python train.py --experts_per_token=4 --router_bias=true --vocab_size=8192 --norm_eps=1e-05 --qk_norm=false --init_std_qkv=0.0729 --max_grad_norm=1.0 --max_steps=4407 --dataset="wikipedia_en"
Below are experts of layer 5 (counted from 0) of a mixture-of-experts language model. Rows are named router (the router's row for the expert), down (a neuron's output weights, with its number) and show model dimensions 0-127. Each number is 500 + 40 x the weight over its row's rms, rounded and kept within 0 to 999. Numbers have three digits each.
Before each expert's rows: "raises" lists some tokens whose logits its average output raises strongly, later layers aside; "comes before" lists some tokens at least twice as common just after its tokens as in all text. This comes from a sample of Wikipedia text that the model never trained on. Tokens count by the router's weight.

# expert 65
raises: "\n", ",", " or", " being"
comes before: " in", " by", " to", " on", ".", " of"
router:456526515513458532439498461520579480524568505472559527496549574481503414522459458555478476541509513542506503514503520556532381443515546523495533548453552586467510549493469479496543518494466543519470495489465463557580457502469451584540534512503512475546496431524518528530499462524501577460479517506545520514539509487490477490406434517478515472499552520471571551559487446510535523538418
down0:465468541438524500538452492588524527540428444495499508536480560469474582543504524512481511406478523510486502444565429479483520519523536567494506488538461491480521520441603488468616528485457521499559487505483538516499458510436481505450517561492543480528523521479490465526389496451479530505535475515506503437512543526497495527480484493517407524549460463492436474521402516540587498496501
down1:537478439439466557451568479564584475452492484539512438452537510524534489517470520533482530506482578470476481540493503480464469544590390526538512476458490454535519446507517510512529444499534395515479529555466518509539506483488440512540464544488418487487426508517514518457557487548514449517437503520472481556439567532435512475473499499487470426503408553502490524558470490505442535497505
down2:558519567482487492469460512522416501525477477448502566583449499491492532431507505458533513472541502521453453546453498413533492500515473513489558407458540452494508486571567462485424501474510475539516472515475500474411479528459492520482468458546470462539517479453535461497560462529485479527469413433572510574493443485500459515551519489468555471477447495472551470539517480575458577549482
down3:530509487481498483523453548534483512510433534526556474570440495502511509549453497471476451482533480523609512495447498487495459529484518471431538460520549520501462567492463499489513537497500464499471453475525448466506476572449450456469408494555543546482500485572503491447443523545428523450505402482565521474507505460534547512471589507517505438537493526518507586451575487452599537496466
down4:512450477481506521492530540514489565522495466469435502481485505471545545500473497486569478553439452511500532500482501563523454546446436476511485494533485512517494550505482548581471401527575487441468454515479592558464484530553420432492555539527447547481443466481499505434499537498521519502507484522433518494569507579448561460501542479534476497505558448538441506498431471457469431498414
down5:546505374521490523506474514476503506474458502446503500466504474504540537503421422527469537557451515437527548461516482451503411481519496515525502512440534580472460570509502456424515559487473495536488495473531563511584480530465456514491512461454552530468536546556459492496421480478475459419521480453531477515524526591387520549479472468450518523462545519495488533501492539552491500488439
down6:472478606506518548488531519506547515518488569450516425431499523497564555494448500510523455577493454493428487450497509553495486559475517528509526508531479450513465535441482500513483477504503580515546509490540534483510481424524473467556510433497463540484458477507570383604524525539578476492467522489440440493594421487473489488474525503516453544485539450532476469520486500475507465431477
down7:492447393494473492407544547502487485488500559452527526508521554500487424493579495462503476456516489496538564512469430455474539538474582532497519506467555517511509547478477512507507462550496502487513502478433534522508406435561582464428593532538483502509514537495532434499513469464381539440497488511477494457484484502500486501506484535571497513449483453517550533524522539447595504502483
down8:517479480542509532539473517541483532528556450529500480462464435484478485493577510542569597518446493575445474561489400508511474472498442556526465505534562462479534466417539486450509574484502514475434573529497562494491463504473560493520517485529461421467482466471413545492488514518501560568503550509536440475522487484439474526481529498518561479474436513528503514533535456445457461534432
down9:487469524484425462476491442521453517462561470519547509417537571470416457521506520523492520481471541534500569526445536539534498502581555498498401491480552508507524474498520496451510592473481548537510582456495413438570569454509492513528546449561458523464508507495459455569528544507466614459536482526532501485516518517529507482495454504443491472559546534516501485537520488484504511509437
down10:551492515504535548504526426566601542510529496560519544529483455540471429506509550520550454458506529566493455448498471467467523474492475492448469474457505507417537425553527473473562481461516482498565503505424505526569539550514508552489497484426422533480474508475511602465431529519449536509571501541468479453475559463522500525538475462554487508562537495529421521508441497533515518468472
down11:526436449471531563519513514529466532518470477542487500529463480500569588442507488439481479500509564501489549381541540522537496581510432501492502529492485487549530489573424550496502422535524475508496560479540471504507506515502460473454523451456511507494423540549427488524501514520515451522489541510499507452506461426542558428501448511399519508551542484465518496527447504495536399537556
down12:494552481550420499426526489553543529505581498507531498537544533498536428463522530511512493528434533568527466469472430507515399489405496516494431474455475443500519501505564475434523472553461540507412481496460507534517467507543566505545507511527426478524501575489480491498525574526501468449460497452451543543533464542483502585427486516507528537519531527535480484509521537556554439458525
down13:517492516498481535521456490452499460497465399475465486579447517510538493515528425461478492514512456450397520505568496475461574498553513466435529505500464531506548502516496538466530477565548531468488549540554482557507470567453520473495526460529493541477514532481526587553453425503517460452564510505478549445568488513504459550463523486472461565512475461553462414440431499577548498499485
down14:468541509474487557512465507551496491456530565544429521551489460578418520544509466542448527451550529522449465470543513492620482503544423581500519513552525425474489472523557503505448569484468522514439502504407472463402526499532468522483574481430491485542462482482453530491484535535535508519524493489554511474444534455537508529536469489519483468497531482553449485502497488483537499581565
down15:460495503536447554482496501448519565488521521476452418518498472494434507502547457524474487502541552454485435506557436523513494450549485464428524529397471503523474399476489504534506434548500507543531468564506539492583540450514451468502506524477505489506529499514430525469469481524477564524482495467456544625523467531531485524431470431535527482457479609531434536466538478469491524497511
down16:547547433450478418491550465528584458498527505519442492512432470444519508550514545526512429477445455525552526486449488514575468411500545406480518534499520531543509514478493500533511503527502479451517483533549550530512572488508541573474496561460483534504507521534558545565482461501500503475517463517510513477492582552506519540446499518510534563515554514578497497495387466500473536458594
down17:486494465461468531516495498491512540484470525514479482544507536496547482469512518520576465475496503548544484476400500524522446459440411560525455474487392494517546463485485432462538432424547510457551447512452512496501475459498574583492517504577430478494540451502579441491559534505513461528502502519538574486511492542472548508534499522546614507516502563439465514445504436495506486530480
down18:534583517557524513471518521509517521538525507513458466545464437458399461466420477492509450470536519484478451463466477494512589555529535550481421477520499502518514514587536491512525499421536486516503546398486493501474498485521437471529517468427501546519527528434550518541578538486529546531440488569506520538447510472565456558527476516510513436509404520530506483530507503531475518414463
down19:514565504519492492487436473491535506509563537468593520506554476503508461507510474483534464491538467569551519522456500577538512608533457428499549476511563444503466463581482476555472518457471460447508555505558475493463553578450496500473564526540498503565482524484465466498534478544536485558482510608507497560472500500482445514532547525442550445539480513484497452497498475603481546464452
down20:506494494497448525540502546484530495541528491506458487535480476522479442571478596524570506419488495567538490501467481470506522451518476551544557481476535523496617496548512469528494546474552489472548519475485494483465471468518463569443511357502476524546536454416497536452492445574525542603427498525573505501556492509525561516468424515494535507503480484542511507535532488525528518504468
down21:455494507552520427507460487527506410444489550447471559538512457535468466568483458494439462549498534475487571523474502520505493463478539471469545494543500468521520500509499466391486523549494426508402499493512521446420466487520469493436584555485534519514493481488510562470537508539598576495459452441541496478576543540505487513481509573557555494490526469547530458482529490530560512467522
down22:530501411537499460504522524487469512540574540445462517512520483522471461447486546507449562510542513455588511429478490477477439484477467505526488533524472441504539535460476514532497474466554490526551503507479480551440542516443500563611490512432516433511521508536497528553445461501551504462518556504496483484563513467612498450453496558458546594444535479550437496566472507523531465453516
down23:482537552502521525445455449488518495506569469455533490504469452439426520595452494469473449443492508542539521460530533542455539524551550436540514452528527550484479522555460526470457511485492504534493537557504482449534521503483501537445536635459530586431440472531520469430502509477547528529512513514467459567530591524495518497544485478508502484498492535542514491547559589554556518487492
down24:478580442524506544566587499494532533461522448457518465549514456464501492527516449493588543512456628462478512512456493560510477500513494551547560565573450470568512465523505544526542540506449519495497486542468515461511489476536483464513652501517536456484508485428516521498497507482517464526426480510455516493513539558500450485443521492468502557517533502517492501564542512518442489546435
down25:474550563518468501505419461507413520492545435534467524483484410540481495538454465502603573494498483562497560468463489441443440450503595544504510544516563474494477515561532514449518477517506512550504527493481577505476476526553481470452507480515513549471487543551512452543555566481521491456525495549503455488533530520406499513545550509455523513482534477536472434491584496485547464520435
down26:530445471534548428442537534501430492435570542538558474565539545443457540466531533514506512561525550529475473487524490503569462443512515589560494540482566464525513506470448601475501516484450536536485502550461489405556440516496494518503518468466491541481517456492518453490443526529492518518440518500480487497465478442532473407439491488507417563464493438418484491503509527474497463506527
down27:476475573453544549477540430501501466540485557588476530500549495498432542455398551449468460583444438594507513483553482464560408479500451486551524460533559502519518459497447485439484508504456492499480477526456526514471592494409474476485476508481495501525493510521476504497557523561523515486553508500525467486549448457489432502524479516455447481536414486486518529507460455531535532467475
down28:536503486469486545580533523470561495489467513445480489484471515547461487520472468474459511491493487545568448499457520516471566539485515562548409502543488478514478469473453513492576486459462492456538535516467447525480525504499459566441517526419445552436505414548561462526473499459541452481454497553523438517507570476413483463453483519502463504542446514426489526520439571476524520490612
down29:499553483499504534610464516498545490534540504499542510489466461515472516514469463450509509502526514508495511477484529452474518434434528591472499515545518499490472477525516609509474482509483512532524522409482542437523521541559476533494577480450536500420560409502464497518404529481476532538444540602471458496515515480517492487530521500526481504501514396548533509552518473610522503413506
down30:423569503529477507580547522523535530485466464459501509495560442479556474489540488495450413442555543479463506458540461486531488468493478473416496523467454525557516481404467528474497462492500484487450472493517488578543553424467525533514525527501572507504504546555524541494545496484443548518510528463545535518519450491526436519514449473497508474547511547527522545505452622441507482465610
down31:463501494492498492460519482462493496566539556492491500466452546507488471510491541497454526535548533582402491447481480485519533564456544572504483493444442541519427469455527552483494431487470511528433434403562476480505448469567436532522506490503440513493505475501487483524515535502558410476492520536564517466413453481485469501470499556513459459485554494500517532432536489559515425514599

# expert 68
raises: " that", " it", " the", " they", " these", " this"
comes before: " the", " a", " his", " he", " to", " being"
router:558438492566486482534538538498456460465485533558547454440553495443546524447524487473498537503508505513537448641478466528510506486453437522461551459535495524552571536485488514516527579499494488504512432490500413576519429514420512482557473469476519435517534488481539463504494498459446482487494509471503526513549440558499500428465511542476471566559452466517456504499497518501602506519457
down0:557533515532425434492490533519540544458486491554506495453517525483519449486506478479538439499477536511454566474509509528521483538502476482461527500568531504450443444500486519565472438500490517457494451444467500504461518538425462474564483485495508400512467490475447381463557489483444468520475532476483494570478458443410379533489488510453453533495369487512494515523539498484503523486483
down1:542474536503509524510507543455486551591440537466452499449588497531556510559437497443515440494523515478466505395507571534581476551530518548522432542495477565497533462474509444482477490436477502473516504556543536477443515497494416451507544502539554452505542514462476441517503497547491516548487482524468457474507597473430520458449489537546544467517442428483438499502476491478502547523537
down2:551517448478492443490522549455518560589521477589527519522548564481499488484456518519489521570524466481472506505411528469493466527537454486595514420478456506459502458537507486446473501431524524566542508561491520503493485509463470527566399491446504491583523529507487527448549403511481523497508468520451468507510517428543513501582596481516491553477543494518487508518561502546473442518493
down3:507475511570490520507515495528568507497523493454573513445604460513466531502506499509481479447502498519561528495573419500463499501565448542504411559466478485497422539478479526416546497473487453541526521551544558534575452489462464537532553527481505494533486499535530535511556595499492507621503522524452503513526580523456479520560508557459507488484524524454488533546455564479546463473525
down4:559448476506539493477551490514437518506519533483515523460476515575508448446497513493495481549501483529493535525472502487529475560542542450501600554557504561550483495453508452508540485491631481521509508537474458497521532556354529482473498548512535523533493501566518518535511448510488465532458495490556520499506443430482479561442484578520538532497497484522514480520443424550484451514391
down5:522476511524489466473479506505465576459496534499473478433496529505481450579538492475495560527482491504454514466550481505577509547461472505452504508522466569496606500479541459489419602490499521536521446458543536554490485528617417561504521556500533474492515488451419493435464540510504474441481504444484484534426534485445477515501467542440530489489437453411514473450509495537489527535464
down6:481468457491526486428426434485445450526480556446419507445541526439427501492531535487452508479512419540512512607494495494455510518474585483592558509547488504524538488502510453511469543545467512470476561472407539514486490569443520517427494583516524578556502492556490501465543500507501497526463479461511513510489472431417486514463518552537477471550526499473482486446477499507519541549497
down7:526528484524498486544566471519529500500527474527577472530522474487432499481513513464508500560500502497496501455498477494444497437481462466513544472563499490558483517505500546497495510525488499483556550543441430584488528497446429554531482461508506492439548543463533466496505423508527478603522502520438541457478450434509498522516549523428552565561533402502427463562488523421408443519447
down8:473455560544510469535559479541505484474443499507502545506475519495488499491486386551442524495449530486437544490463538519449472465438429574501487443552519510472497500507447541517488407519523470482432411499541463462560517475529562515474520478539535497533531522509505523501473529502506419503467563488454540483550515481498500401521446482399557527510397515436507526544478534482502517437516
down9:484567491498462491468534562409528476488493481563561457458529564510537514506450488518526462535505468453544498487409505537494478438418478585487481470517481500564524522571435440440549522470496565467485530474486433494462561459413494464493441428519509537461509514553481485474463499520459459539472499485556529474484447497577505503499506527428515496510502460517539436480520562558508454414499
down10:518523456591502568551453509425414485515486440503419499567518486545555486494441475527484548501429512474450463491498575487526438539490500493485521472497526485502431581455536555501525497547444496422528479496577479508470431564468497514507539539468467466480530469507469535495536458511438446494603502496502459474526514488485501469478521528503506473511568475514491480562436584474531560559452
down11:535502519474500478456490489423494518476524341503541504469431422445573491485524540468534539480464505505533504493398481497461467412521548463489490497481496507526508538508586459554562493569513463470523512482552453513554490491465527544464539427527554463496505472512478510566495578479477499441508476515575480502522470512550464555482521455448559517549490510453476460517472502489467517496409
down12:540473524558487452511422571497483496556467546497522462427531506529522471488482546494509506531527455527431437528523491531477509470529512480623508507531524548531460516480541487518481481528439467523515566490412498502552565461447478480401505522525525519427490460459479435551581469437516503448487462496514418520503533393531503512531416470490499480506435462506468503509462534482496505555562
down13:599497438448538524466477437477459528469567498519527513548509411514517518490503429420510550501524616517525522505447504521506520529463458510517538530489454410539532447533513557537519509446491451424481407529437505505510504474493544473493490504598473517432578503528478525520495524586484526492463607467533486490524552534507538522490544532533555479532533530524522523511509463484489487485499
down14:635500434556531471527575524567500534483470520495549491486520511518531577522538559478458500523442489517466527567542468530475571504448488516469508526483520450513532575469462442503464580461449458419520470438514433507552482472495536459495450553541479525505494489512445559494486536519495559555501497456480503483516517493569530487505507591544527484517450496495447497474576556466510530504417
down15:526458529497491465413460512476460464498492485438513494563507440495503446514512474461509476549508409505539480555516569445500482549527562440513467464564471457465458539506539577574549475495517497603471544554559469489492549545560476527477532601503558521497512437482521460518531541507545474492556579527527495550465505466446448551481481446469518450473474472512487504542477534571480499469450
down16:438553453505487585455479442424578527486550557517444457493584470431494530450466497471486483469500515452476496427493452471537488441525477471495610456515477459436504528477557474536522557500515541495527470542537478494576448528493486535485585443486518422478478451506539483432484527479449504471465561515568510464460508550531556453553479470524474512501549487490466418470490521505516510510513
down17:544493496500573477513532470550512417507420526494509470506601534469492418525485463523480509537555471508502543509469529467557535457486507544510525539453519476517401547548505471478512510457532512464487453443496454526572504487413506499424544498501491553475492544507524440465430499557446463446608493531506501432493476564524491474434519486489481556449587489474491530449532536472473517436484
down18:538489517574507463519455547511496584486501487476491468452523487462555444516527510513491569485500517421413521515534515515515531502516435443500545521480467499494500527501428592480412560535562576513493429537567536466449472528518455517458477512465525527486509452490551491512567517471501543453586532494464534460482502489504460541518526487565488582483491500519505463602554555476445482540578
down19:475496441487496439472483594525500506522446523493508547418509581476488496490514520543515525536452469436429470483493461551448507515439467476562460413445508530494465482410515504528438472504439509444505420584549535482484541516501525449510520513518521513499524516482437486497502467509501552466548546506534476451468482527500468449554487489449513502498532524389468515418422529475505552591478
down20:458430476580512452514555508552493464495451496542489468499509423437508479525494495568475486435483492482509462559499480586450550448485423498499543493511511470505539535522387486496503509454520504475478481519418421445479441499456495441457491496500488496479483488536460481509477510560495517546470536473433531524517463531535535552464521485562562602532492502472596503431514470439523566553528
down21:476482443535545473446461538518503490472526462532479456496494434491502531520450536477489455508476443522559458479466410554505494432484478448526539530547487432546498484475498502636476507459570460564501503495440474506513505522525536490460529474466441529427505475531485467500526535533510501549412521545501508463560444526491632494479527534538455501416491563492514504533431525522480424529500
down22:517428507513448465540512509504451500435467481483412503568481518482543492478485509506481506491477445478467473425478502501571517523509536607489468426406465553506516502528465453435488483587508559566485496448497544533452432516567456529486465422494542485541526466429494490456473528532506467519505480560446468498539464465478494519518508509464419563450445447506510458507516551539476474491585
down23:531550485488409549523506477500462520559501406541492519472497443525478528436453578527507496372500543523505530495459483459531516473520539516505445537567543474549541517486473518452548459545474439512504520473489462484423560540544494501545513486487432481433578533560509531495513497492510452496500481493475522498504548528504600534508502488421511493426472573496468523531463444469589513453537
down24:512469572481477526553493431461485510490481481506451487504512455490468433514474470427491480528492494618492477417494576474480471566611564466480489420453486492488398475552425530501553477522517532543461557523521475505543537488586477442531484501477479583485514500501526533512586479507483520512494526539475551493513511481450494546524553475490509490498517428533524486429457516570451478479531
down25:484479476472548507485480554543544482528525446567544561501603587516451453515538463450558573491491541526510575557449450550562462545473478555578410601496518521508472449502536439463451543453500451492472516503500486462495493550476528456508515509496475472551473486505490477474491539551482505489429544473494509503435457455508477486485517505517511463425467439509415497457538505513481497547437
down26:570522459491523435495485500551515519514509490521534513504515511439551550508494537460450490501464537484512536418579538494550494540448465562481591545468526474486491582428500449461515482451495499497485487513502579547538525539528481581496423550501466576483458487539495476465516513514453469501537467513487544544530450448550565408483434462517451431441459462503471578559530532548519500519531
down27:525464517504461520447554511494508511472505420488638563424468457475499472450555542465497493473424482519528520448460520543514522538471494496552440495478535522527493528536523474560460567517502503500510552495462501482485499504505548532515546476523440535524481515475565460456545579551510480548497529432528526465540439525512521540474445542460524490445416579526459483509447404514550493568447
down28:505489473533451547499540507448453501539509493560511534520485522499545502481506583510527395508541502428494502438531469503490513509570547507549578404441508525623460534542479499516494428523545594458502569496501558569570482493536564571454508517531452536507523455487517482513462457494459427494527454495526554494477571529531450549545525499467507486507538531478520457528467491537522483527503
down29:454507465506453433457466522479524520437488442529514529433420493498453523514425490468553420555470517559499447510551480453510414546483575505483442519523546526430502580501530455506550532548538460464508467510480403556491500511462518524514511560446539551475499511510496442444464526473487485530464534469524477488522497430556478430467485518424545447463461489495561499481515529438563531478486
down30:550467576437531538560499538484448459507458551508492477490560508506433539481448504401514488539481443428516516477452485506451551472429492431529454523483467480528420507471554510522498471498518404544512500486522474552569507569520543465459516479538559482446457485504588582554488558517506540544506495468487540467529525504447440421527559472542530458427499523477528502516462483520489492493480
down31:451464483518526488443556491480488465555476543547502484592462559500412490508499536421472511463477533467513480453508522491511516525453574529532469438486499478397572454572545477539490511465486449492512513496436523447519480523562482514470532510467517539551510457518475564524461496479557545535486490577503446535537479406509427428451519437536533484464500429452571450530510449505482504527507

# expert 77
raises: " become", "ng", " find", " represent", " date", " include"
comes before: " be", " the", " have", " a", " make", " not"
router:446496514518455474511456514478479520457484507514515527489488484466535472455522465521519500486482482522513537526520417500451507533480543513467529461526551502544470556475531485443501466539453560467498417563530498534474429543423550511515559484516553471450578613487547466515468490470430435495620520447524546511540514570442432406525534469452485509535544461479512469440543551504495519532466
down0:600527432421536517546526521459541522480582542536471507513555526483529475502441432451447498551443463516473499461499508506504480485419460471481547514504535530582430498421529574516497508511457504469516482470550531546526479530602502546574483499513505473520546484408499508502488473489529517521474430448533537488501436489517502474596530538514556501450454481549533552492562542527476481459515
down1:547512420462553432494510590446493481507541544478447493454486543456474530539494429419553559537479555537494415485392484517556405448531452492516516497512466519527449488505565456485458530496491496491427488547556555447452458561574474500540489569549503496485544488501512522470524509508481471501487466518462446515492540537468502459502484516584468525491444554456504484488530529430491508469506
down2:435468513435468514487480449450546456493563524526487553483427433501434509516492471462489510485560460502558492487468564525507467494484512542560527417565473503496469463532542555545555488518537527533494527491431508505493610553570463510518596470534497543522505511536528533578483504453497554528462560520467462512512437498520543440524506551554551537497490450469513496518424574550444498499542
down3:464467540485559485499480427486536512477479538449514526539491512543524542510453469499490510530561485505503578452600584486435514548585563457488572504504460516534439461434529524497489469494473501563534511499445532485521497452432490496507508545520446533590459450478436509524561485533499484454505552455504501458485457517487530550471527484536585445455446520480547474416450459542498436479549
down4:481562497442452500401493506468454488496500494429484541517495501554561445572478447495529490468473547534496514481479539510505423537580506437457513514508490493433501484498566587571517452509480476458505537586525528539481512506542470438548427583462512500469459509440523494551527514474540559484499485529541534468432538541454472496500498469456569439459594551546526536476454479473503492485522
down5:440514495500512428516415518539464502415484468484499501505476511501500512504517465450528436503497471486534473537486548510476592464388507550599548512494499546443520475427534454533457561513516535481511456450488594532509470549530488576452536548598489444466568482530533456469490496495520538494445464512534502541520445431479495447492506503540463477553473472477486507506603475504507466540503
down6:563478494552472535470452513474517512463420494557524569557510548486479502477503481554494454476455481493498476518524486486584442478501462510525408358507540516473540490573479489590492477515502481418444496519523452493426500529571486489484468481444521479539492502480420441504515506448475495563435475514483473417476468520475541497422527446495521458493474468457538520493428434520494492542519
down7:513510499516512485471475520480516454431490493461381524452476484461511473502435522516489548533465485452522535454477546512480510425483548543437576486553503478400593533510502507505539578461478497535561479499485450448582443485516500436532536539526523418511495476504510495483543471485519517536487475462460542507415488579597448461484461503584531469453507517535491472545542533545511500541513
down8:449458474533472562577507507498514477532474492489529526407488505576521460498527459510490515520520499528525490541545458424474455532564487535500524579471481449544541467537518493491415511525521523464505497529560534543598546460607523552540446470517494480502606500511489488481499528455455514485582441491501609532510474525497465469510535471526548527483509491546511532495522564558485469513403
down9:518494461427455490430535515474519450518544519519567522382517551542492511496561476498565494521510499492610482536453487531529450426475460512533494508499494471493468436483531457502511468447471541450516487552489478497504486491506493504506469504516432556485496448550542541500476501455521469556455515521563502495524458501526514509527535606495482510479444537397526570456363538476568494477508
down10:526467438605527502540467523528472468460434466534479456475455501515477522501534524521500495564457495540530467465511552476485486435472572438528513446509480552563448420587461402546538490528435490494493466529505466528505531549501540504516489503503454511521507506445454533499510475476519473508439488492534463539504488408475515505463491513504503578514477481514340532393466470514508515494528
down11:440502515524518468551495524487482554542415506489567550565482460495502501543503479467550474523533505489522494600459469463444548487529534546486558499540493454530476545514451485489428495449530489520506461525579536456500489497507578506442432531587552461488525496550528479497542482465581415526568528472520489541522503536527484562596575543510536492551484491467587492475554505496552527529527
down12:529439504537554495483468545526473464517435493510468463462445531473479503489530558528528438563555453432532479466480529507606454426502479565509502469539463477517522508468496491549473532487513542480474541462455481452530554454463501471446551491518460634509476544552422544538559476480456397517497452542479456487488476484523471500440520549540508542488505486479460430472551545469505436535489
down13:527563482509450522509431492483530481467505529523440536508442462494458449519548558469476418523450508515539537473463534479514519506466451531427512447570498508450558486543513474519562426462415515484521441503482470542452537514581509547539467445530447500455465414511563446515483557467512470467473471500562532482435536533550494485470488518474490484404499552539541512486453485504472429477583
down14:507581435545548498509523528533536532514447535557455415506499426507572475533500504515513522550474509494462473444547515439584443503520454448429465532549483478489558531530501542467512564438479559506517516570437551568488506529511473508545564465501501484491490473525449536527517513474484511423495493575507544489477471521445484489482502532595524540473495524583487459533549565430493536483565
down15:492493556560422451507576507547521518522492483497502505481468496466458556554563463571543494490431491517451590536499465466493479485541612472533478485453550490495530490446500490458501503542455528503550428478492570433445471508498573567446496511469427445488461540491470470505506468541466592480482521428452501503447554460510544576487515559559531478483558514485507507513500547467488532534471
down16:470516447430512526561424519454544489512526544532457471492473572561485518496555504514455544497522526467497462526435448484477526506495465486457512545545513487457463455430558525547433529510491467513497415459492494370475494481468521430546507473499525500521485535520521470503533529491455569457536552502477456508423512494452489452460541536472417478458554534398542466533489535459443558507450
down17:544520516461518621487501489478485502513502491556512414533462501497440500494528472483521569542524524555570389507469543469503477523524496370491453448491499503470432386505549504486479469512521491499426552539459454525495451501555518484475623446582421544509452475484477498510476503477483528563476492495494524500471519481478532541425517541499549508489480477513500496512504467556494477491473
down18:502515476520440502475538526485463536496518467513434459462483523454453507467502479498461505485457517508528487459484436476577397435508480587525547508445464522483583507503532506523487485402411517486495573520509554519519491468508492499509484459441471525534541492440539451526489515539514372594529459478495508496513490459445500543535411536457459545529495491553549506518457553562552538470526
down19:495545555498545493490419492585461517486578446512423460486476475513523531540419543558451546433520459538550446511555475471461472514495538537522491520479503462576489477451472447524486508488553564530528447435428501474446458451469485440454580547495434482429501492487507495485505457505529555497467476444505495484455499502454521492518513447442477493460471429568506554549546542541483545535465
down20:466509539518445470525579527486457501510496442436510475591460553579451500466446483483501494549530543492438429468490422482528461469484465585502460498490491501457483542512512590455454507511511486504456540522517534537483523466512508490468438466529500477480613480432498547553565499528619579543496461491515488523532499426475554531576508494528517531517506457533548510540482489536445532496504
down21:511515558478543508563569492453482491557482524504519550471598597467464481473495475492502507492475557520478469564499489451460507520461444403441468556492504487619501548424516499470506502529580550504514500453507524494464446437508481510504482519462543473499503480495530463506540546541449472497615507484557484477519446492626499515508503494461501516521485517501511465479426582461535504480459
down22:552559502436425517560456486518489507464552501582458530579466538578508448479518434514476468517485474512519519541419489529547544480502410467482433417530537524485431497512491498464465490526548508498513470444494518448439483481571464507544467468490479498506475476530496461516506470512549564530471566448518417559512456517479498449533488503516455522514489450464530414452532499583443452449491
down23:437504553492482485508484509476472481441443520513437420501487505520532534539514493551497553564498435512464545512575488495500526528489557540520532478485482578536484489433521578519493557500494546542526501469513556467543464538445549514446460540521608576508411547535475508468500446537498482469495468536479511542559421438487454551477509537511541479453532425487522489506564475478463533515395
down24:477444451466489494488456465504451554437507542500466487456425433473440473496495532522532506443477525474560524527511484457505486514478515511481555571553552493501470488546511481494538497510497544498486463479434507457434479440534560429465614446525525439430465576538560537487489450471486525493591526451539487537556561482520490499494469537526470580484501536471521594509419535506530506528550
down25:553461431485490494545505470490538503483417470497467428520487512480470484504540510484462433528562430539549470466423477443509491510526488526457412448462447463492565500439468500505540428414522502481484515668478455562465501472496416493491496490527502445489538469535490491543520476495501460515517455591523514493469513485517493495453500543499506541500457507449485502527496455469465438480590
down26:489518445499559526548447476477415469485586507552533555515447516546498450504502547435481529471437516483551552494484471512527468508558553498493485489488513454558506572518551515538521511503496538426457460481487479495563572584548472563446567463494454464511496541478516469495477521460465555542599533476587488538531592529467498472527463443487570448454546522512528477490524507514505471514452
down27:461423530475515548526527452545513556463501535469509447504504556578455487485477533499518490556588522561521430472528537482591566556455476489453476495477500513457560518492500482562484476415424480501510490503452486541497538469529449529549456487554547458533543461473570483490560460542580513491442472535502465442509468469477469431539504473527526504519430500513565530512514451470575468428499
down28:495489524473496575495542546438590536495498510558457507560501490532514470509459498472454507508485494580498444549447519513542538471425446522612491507503481522445536481565520546514531521516483466472510564500546517548466629492581514491580495548510531483526542534473477473550494536507574564477487507520509477448509507542487554527459591553472532510528414511483531520511511452439529455499477
down29:535518531473519578537450632496490488571558468477494483462482448490532418443522441532567523543537501415483515526478445488520518544521478527532535473556525445465480505447472490516470513478451503489581465437518530482472503502497524469562485436495520474413530516513540533466439475532467457474600486503515482489512489540529455490473575543559516512497463427513617489514498496477461484510467
down30:469488556495532505483507498479497521535510487533511479438515474501425556463493496509489465554482470495514455508402471495507398502500547475512612585474481524519469501498497448525445546470468487545544555461430535452428457490474479485522485456531557450517526470556499513454572555482527504529487483559501608526522509410476529496428521450537521407506548500518493565520488528481524433500570
down31:545497470546540509506536522492548475544486457568450440545498526524534536455464577449501557559425465507439468517419486460572522475485486506505543536554545471466389441459446561469462529479447488477496470443563519475516454475491501518478506484529519468508508513506493542442517537401500493543545500575524508462481481532508534557538497544546528569440581516510513502527476537513468526421552